config = dict(
    num_hidden_layers=18,
    hidden_size=256,
    n_experts=64,
    experts_per_token=2,
    d_expert=64,
    d_shared_expert=256,
    hidden_act='geglu',
    moe_layers=[1, 2, 3, 4, 5, 6, 7, 8, 9, 10, 11, 12, 13, 14, 15, 16, 17],
    router_score='softmax',
    normalize_top_k=True,
    routed_scale=1.41,
    balance_loss=0.00769,
    balance_bias=False,
    router_z_loss=0.001,
    n_groups=4,
    groups_per_token=2,
    init_std_router=0.015,
    lr_router=0.000448,
    vocab_size=8192,
    norm='rmsnorm',
    norm_eps=1e-07,
    tie_word_embeddings=False,
    optimizer='soap_variant',
    learning_rate=0.00546,
    beta1=0.95,
    beta2=0.99,
    batch_tokens=[32768, 65536],
    max_seq_len=1024,
    train_tokens=334500000,
    max_steps=7371,
    dataset='wikipedia_en',
)
Below are experts of layer 11 (counted from 0) of a mixture-of-experts language model. Rows are named router (the router's row for the expert), down (a neuron's output weights, with its number) and show model dimensions 0-255. Each number is 50 + 15 x the weight over its row's rms, rounded and kept within 0 to 99.
Before each expert's rows: a language model's description of what the expert responds to. This comes from a sample of Wikipedia text that the model never trained on.

# expert 28
First digit of a number, mostly 1 or 2 opening a year, age or count, e.g. |1|984, (|2|7), |1|1,677.
router:76 53 47 63 22 54 27 63 31 79 56 55 32 62 57 71 50 58 74 57 43 65 74 33 42 43 65 41 79 67 41 35 38 46 49 40 59 43 50 50 55 47 72 51 45 43 31 71 28 45 52 75 52 48 31 55 49 65 43 60 58 25 35 86 51 39 48 38 65 63 39 62 57 41 51 54 37 54 38 19 33 51 71 74 41 21 46 78 49 28 43 44 41 67 33 57 69 30 59 46 84 49 31 59 60 47 54 55 64 84 57 48 32 23 55 45 44 28 99 52 47 39 41 49 47 29 31 63 53 60 25 45 30 28 47 43 81 27 45 55 51 38 53 48 74 38 32 45 43 53 48 50 34 41 55 49 22 73 56 70 79 28 57 37 56 52 28 76 45 53 51 70 57 92 56 27 32 47 56 45 63 63 62 23 32 59 55 55 48 21 70 46 61 49 52 33 63 47 32 40 70 43 55 25 53 49 43 35 37 53 72 57 52 50 35 54 33 64 69 66 66 87 70 63 51 62 50 55 38 77 50 20 48 42 47 48 53 56 40 44 68 55 31 60 48 33 16 34 35 70 52 60 49 44 54 58
down0:62 25 42 80 65 20 27 60 67 53 54 62 67 40 53 63 54 56 39 71 46 30 49 14 23 38 52 46 93 39 27 60 18 61 42 49 67 81 65 62 33 28 10 23 55 78 29 48 34 34 57 44 44 94 69 54 35 57 51 70 41 60 46 45 60 59 38 49 49 34 41 54 45 35 64 56 72 19 66 44 60 49 45 59 61 55 30 61 58 44 51 44 46 59 58 65 51 40 58 55 65 62 85 69 66 63 49 62 38 48 41 44 58 64 56 53 54 50 37 58 50 27 44 68 56 50 66 47 57 29 67 50 46 25 52 61 75 37 50 66 53 47 75 43 60 57 73 52 30 43 43 58 58 35 32 55 84 44 55 43 66 28 30 50 51 61 65 80 62 41 62 51 11 52 24 20 34 63 40 54 42 70 35 47 26 87 57 39 67 34 61 49 50 27 62 43 49 51 52 19 65 48 45 37 37 55 40 39 48 53 80 37 67 63 36 65 50 37 50 52 44 28 34 51 58 61 57 61 55 50 25 63 57 34 66 76 58 55 41 40 63 64 47 49 66 38 28 30 49 42 60 54 43 35 55 23

# expert 40
Hyphens, dashes and slashes joining compounds or ranges, plus prefixes such as non, pro, re, e.g. air-to-air, audio-visual, heparin-induced.
router:73 69 47 60 61 54 23 51 31 56 64 57 37 57 48 68 32 49 61 70 62 75 75 41 35 31 59 48 57 74 60 47 28 43 70 45 57 43 64 46 69 44 67 62 40 58 43 53 33 52 30 48 56 50 22 36 33 52 35 65 51 20 50 47 63 28 58 54 77 60 54 60 53 33 32 42 49 53 50 18 18 70 36 76 42 38 54 57 42 41 55 43 46 96 23 19 61 40 52 57 74 35 51 36 52 66 54 57 54 63 71 55 48 32 69 38 50 34 51 64 41 65 18 47 38 37 46 54 66 57 44 53 37 41 38 62 46 39 52 53 35 33 54 42 66 51 32 55 50 83 25 65 60 55 56 58 45 55 73 51 74 36 16 23 46 41 41 59 49 61 53 53 49 55 83 49 51 74 47 27 52 79 34 50 49 62 56 80 42 40 61 41 26 77 59 46 69 48 27 00 71 43 57 42 51 48 54 40 32 55 61 68 36 49 46 48 49 63 70 52 68 65 54 67 60 53 60 40 65 87 79 30 60 38 50 43 70 43 59 38 67 52 40 60 78 21 36 40 32 34 38 74 49 41 69 55
down1:67 37 51 73 41 63 46 75 42 20 54 71 40 56 35 40 56 51 50 47 35 59 67 46 50 63 39 46 36 67 43 36 30 50 48 17 22 54 68 45 60 60 70 60 64 53 37 70 58 56 58 70 73 26 67 32 70 30 36 53 85 41 21 52 79 45 52 64 45 47 60 31 52 61 31 25 78 08 43 35 45 58 61 32 60 71 23 49 37 46 34 37 38 38 46 53 41 40 37 31 54 45 44 43 54 73 21 53 43 18 32 54 90 57 60 26 51 47 61 52 58 45 46 40 37 34 76 74 61 63 30 51 54 49 59 66 39 34 18 38 31 42 53 48 52 63 45 69 29 64 46 53 33 38 37 75 42 36 39 37 45 69 50 36 70 33 57 47 39 71 89 56 41 95 59 26 49 58 41 42 60 45 67 43 30 50 50 41 24 36 30 43 63 45 75 77 15 55 46 53 49 51 31 46 35 39 28 53 69 41 41 56 66 41 54 58 33 68 60 47 68 49 71 73 80 50 51 58 33 52 48 30 57 60 59 52 52 70 59 34 34 78 61 45 47 45 39 45 51 41 39 43 40 61 61 40

# expert 27
Opening brackets, dashes and quote marks after a name or term, especially "(" before birth years in lists, e.g. "(1868–", "(born".
router:56 56 57 45 36 61 34 71 10 74 26 53 13 56 49 74 50 46 77 52 39 60 61 07 48 51 58 24 67 41 33 28 44 22 48 52 50 49 66 50 55 49 65 67 56 51 42 55 48 46 35 55 48 51 37 46 30 65 44 68 47 35 46 81 56 30 58 20 81 52 44 45 59 36 49 68 37 51 42 21 15 59 61 68 49 36 35 58 32 30 45 40 41 54 22 49 52 54 75 47 49 07 23 47 73 72 67 67 56 62 72 54 38 45 50 39 44 32 58 58 34 27 30 51 27 39 33 58 65 39 49 30 35 40 40 56 61 29 42 66 45 37 67 30 50 46 37 35 46 65 44 66 37 25 56 55 38 63 68 50 75 20 37 34 65 39 39 36 58 71 40 47 76 52 55 27 36 59 32 48 33 70 45 40 42 61 64 65 58 45 63 42 48 66 73 27 57 54 32 34 85 48 58 37 60 46 68 41 64 69 50 60 44 48 38 48 41 49 62 55 63 38 77 55 55 69 60 42 69 54 56 40 66 58 42 47 61 49 65 28 56 46 31 70 98 44 49 24 41 53 69 66 27 57 59 42
down0:42 69 52 47 43 47 60 49 54 55 41 55 46 89 47 41 67 37 44 38 41 83 24 30 61 67 53 35 74 40 43 53 76 41 49 50 53 30 99 44 30 46 47 27 59 51 52 19 49 44 39 55 18 40 52 58 49 58 41 42 48 67 41 48 34 62 45 47 50 68 44 35 60 50 53 38 26 39 53 35 33 24 49 46 49 73 63 32 69 57 56 49 63 33 79 73 19 61 65 41 55 33 51 55 51 44 63 40 68 30 27 36 59 32 41 53 53 59 21 41 25 48 51 52 18 49 45 57 81 53 39 75 52 70 37 43 39 46 12 36 34 64 55 50 66 35 20 47 48 62 76 76 44 12 47 45 67 58 44 61 60 40 52 79 63 41 62 52 72 61 65 76 40 59 42 30 67 85 35 70 16 46 67 51 83 56 32 51 43 44 58 44 58 28 52 57 50 75 47 34 36 41 39 29 47 42 32 63 61 31 57 53 44 55 77 40 53 40 51 38 02 46 56 42 61 67 47 37 47 59 57 47 43 70 31 47 34 48 42 39 49 29 57 68 58 45 30 40 60 60 64 48 59 62 35 38

# expert 6
Short word pieces inside names and words, often y, d or ing after W or O, such as Lo-y-ola, Kyrg-y-z, outf-low-s, Love, War.
router:73 60 77 51 49 70 27 82 38 63 38 45 36 45 67 43 41 61 54 64 39 64 61 62 40 32 62 34 68 71 42 68 62 38 39 39 56 39 26 47 53 44 61 62 51 65 35 53 51 40 19 63 51 40 44 63 63 58 39 55 60 43 38 61 70 49 45 41 59 76 63 54 53 51 55 49 45 62 36 36 47 63 53 67 68 15 34 42 33 00 69 56 45 54 19 45 61 44 51 24 60 43 19 34 49 42 74 59 93 63 69 57 34 48 76 49 30 22 52 56 45 66 56 78 42 52 50 53 64 42 57 20 56 17 61 65 44 43 41 65 25 15 64 43 61 65 43 57 49 37 39 55 38 35 48 61 49 56 67 58 60 54 51 36 70 29 32 45 85 56 49 54 68 57 67 37 54 59 44 39 31 53 48 26 56 63 67 53 36 37 42 50 55 62 58 64 57 43 26 39 62 43 72 41 61 34 64 53 42 63 89 56 41 59 53 34 43 68 85 60 62 56 63 77 67 70 77 48 62 58 59 41 76 39 62 43 58 70 76 38 57 63 25 58 73 46 41 40 49 66 53 43 61 31 83 69
down1:48 31 61 60 46 99 52 59 31 54 56 24 15 64 37 60 68 43 28 28 49 52 23 41 46 55 69 50 64 43 62 57 79 44 23 48 42 44 59 60 51 37 60 44 54 19 47 54 59 25 74 62 27 33 50 37 44 81 54 67 30 45 46 48 33 42 62 28 49 32 65 70 64 52 42 46 62 65 43 54 68 48 41 62 47 46 68 50 64 20 55 66 57 65 60 44 44 67 35 39 50 40 73 39 70 65 49 66 61 37 34 60 29 37 29 36 33 58 64 68 56 63 66 30 24 33 29 56 71 51 61 74 86 53 53 58 42 45 14 56 45 37 23 73 41 61 61 34 55 40 51 61 28 51 63 50 35 67 40 47 35 38 25 58 48 56 36 46 15 48 83 54 60 41 50 46 38 39 67 36 49 54 49 62 33 52 49 65 61 73 49 20 63 33 61 63 41 35 35 53 61 57 53 57 67 48 73 69 59 20 53 40 34 25 48 45 54 73 38 65 29 46 28 41 54 68 12 59 39 45 53 41 42 62 43 47 57 65 58 78 33 25 39 50 44 61 24 19 47 43 31 36 50 55 43 68

# expert 11
Word-middle syllables inside proper names, especially foreign names and places, like der, tan, han, man, e.g. Hy-der-abad, Brit-tan-y, Kauff-man.
router:61 52 64 67 42 77 42 62 39 64 42 60 53 78 78 46 41 37 39 40 47 51 54 48 31 31 62 57 51 54 54 37 46 32 38 29 70 34 85 52 75 68 57 62 56 60 38 49 40 43 46 62 77 56 37 38 52 49 40 66 55 49 51 61 56 28 71 31 47 81 51 42 45 40 50 51 64 26 39 30 54 61 67 78 55 34 50 62 40 32 58 33 46 75 39 49 51 49 49 45 60 40 32 48 64 37 59 68 60 78 70 58 58 31 79 44 42 40 61 84 47 22 47 62 39 60 46 54 59 33 56 45 35 44 23 46 68 29 23 54 40 26 69 37 29 40 39 52 40 81 44 72 28 47 79 71 46 54 49 67 50 42 27 41 78 32 35 57 49 49 44 65 57 70 63 42 30 57 42 70 43 89 44 56 38 55 42 67 42 45 64 57 27 60 51 63 41 49 45 43 61 60 76 35 55 37 68 35 55 74 63 63 11 58 64 97 18 66 53 50 57 62 56 62 51 60 69 24 63 56 72 33 66 30 59 48 63 54 57 38 74 56 26 63 65 28 37 25 44 85 52 46 22 58 55 44
down0:60 37 67 63 62 63 47 59 39 67 34 44 80 48 42 55 61 56 78 81 63 43 37 55 50 38 50 44 43 67 50 38 38 18 57 50 31 43 40 52 63 57 55 68 72 50 33 61 50 57 47 51 45 42 40 31 78 43 55 41 40 45 31 66 57 70 46 49 66 62 58 31 57 27 20 83 37 61 27 54 73 76 48 35 24 55 39 74 39 56 56 61 39 37 45 40 65 35 75 58 81 46 69 58 51 51 59 73 83 82 54 53 20 64 73 31 41 59 68 65 49 56 50 48 74 26 52 40 50 32 67 52 43 48 55 45 28 48 33 47 58 45 44 83 71 68 33 44 24 59 28 64 26 34 43 55 45 54 70 49 62 53 46 31 49 64 46 81 43 90 69 58 55 60 87 59 57 35 51 42 66 61 44 77 50 54 32 28 49 59 51 31 57 54 64 42 65 47 24 28 73 38 67 48 62 61 60 70 72 55 55 39 58 53 73 25 69 39 62 51 44 76 53 80 61 29 46 60 17 48 57 47 74 41 42 48 37 54 73 42 19 60 34 76 47 48 58 45 66 44 40 41 55 53 71 52

# expert 1
Consonant-only word pieces such as pr, gr, sch, m, t inside names and words, plus unit abbreviations km, cm, mm and the "(" before age.
router:49 48 57 85 24 63 42 59 16 42 25 68 40 34 81 54 56 78 63 57 37 81 70 42 54 48 51 44 58 20 39 45 31 42 61 48 57 29 50 44 77 48 59 63 50 67 47 35 48 33 32 69 77 57 27 24 48 46 31 63 79 35 28 37 56 36 51 32 92 35 40 46 53 41 62 70 50 49 30 49 48 59 78 88 34 54 47 58 32 24 67 54 35 88 36 45 60 25 83 38 69 31 45 46 56 52 68 51 55 52 60 49 59 41 72 53 39 32 74 65 32 35 40 70 56 42 48 54 58 40 35 42 50 36 38 80 70 29 30 51 26 43 89 53 61 56 41 40 51 72 42 60 47 56 53 42 38 57 44 50 51 44 52 35 73 46 32 69 50 70 46 35 61 46 50 27 44 63 37 51 31 55 27 35 46 64 69 55 40 36 50 48 55 75 54 26 57 51 32 40 71 32 60 28 48 47 57 42 48 70 64 70 52 59 29 51 33 51 64 64 50 61 52 55 58 62 64 37 85 54 58 34 69 32 46 55 56 70 50 38 78 58 34 48 83 38 30 53 49 78 57 56 46 53 59 52
down0:69 68 56 69 42 30 43 40 68 42 44 48 57 75 57 59 52 57 68 75 73 59 46 54 61 65 42 56 60 43 49 29 14 48 36 49 58 18 52 33 53 69 57 73 41 35 38 73 54 42 47 36 52 82 64 31 41 55 77 48 65 25 37 45 47 43 49 29 32 72 33 63 44 28 51 50 60 46 56 56 62 75 66 39 37 45 44 60 77 56 60 59 49 44 48 54 64 43 68 41 24 51 56 41 29 35 27 54 62 49 38 72 74 80 30 37 71 40 32 55 53 74 49 40 45 54 36 62 71 41 37 41 15 48 46 63 56 66 60 60 36 52 38 58 38 74 44 41 48 70 79 54 67 41 65 45 56 69 45 70 35 64 57 43 27 49 59 53 61 45 62 46 96 56 42 55 53 68 99 64 50 30 61 43 58 75 58 40 45 47 56 32 62 27 57 40 29 54 61 70 59 50 34 78 49 39 25 73 62 57 50 62 28 69 48 53 68 41 53 41 50 46 54 50 41 54 55 35 27 36 51 44 55 39 17 57 84 36 55 61 32 46 32 51 02 64 37 34 56 35 39 74 47 68 73 55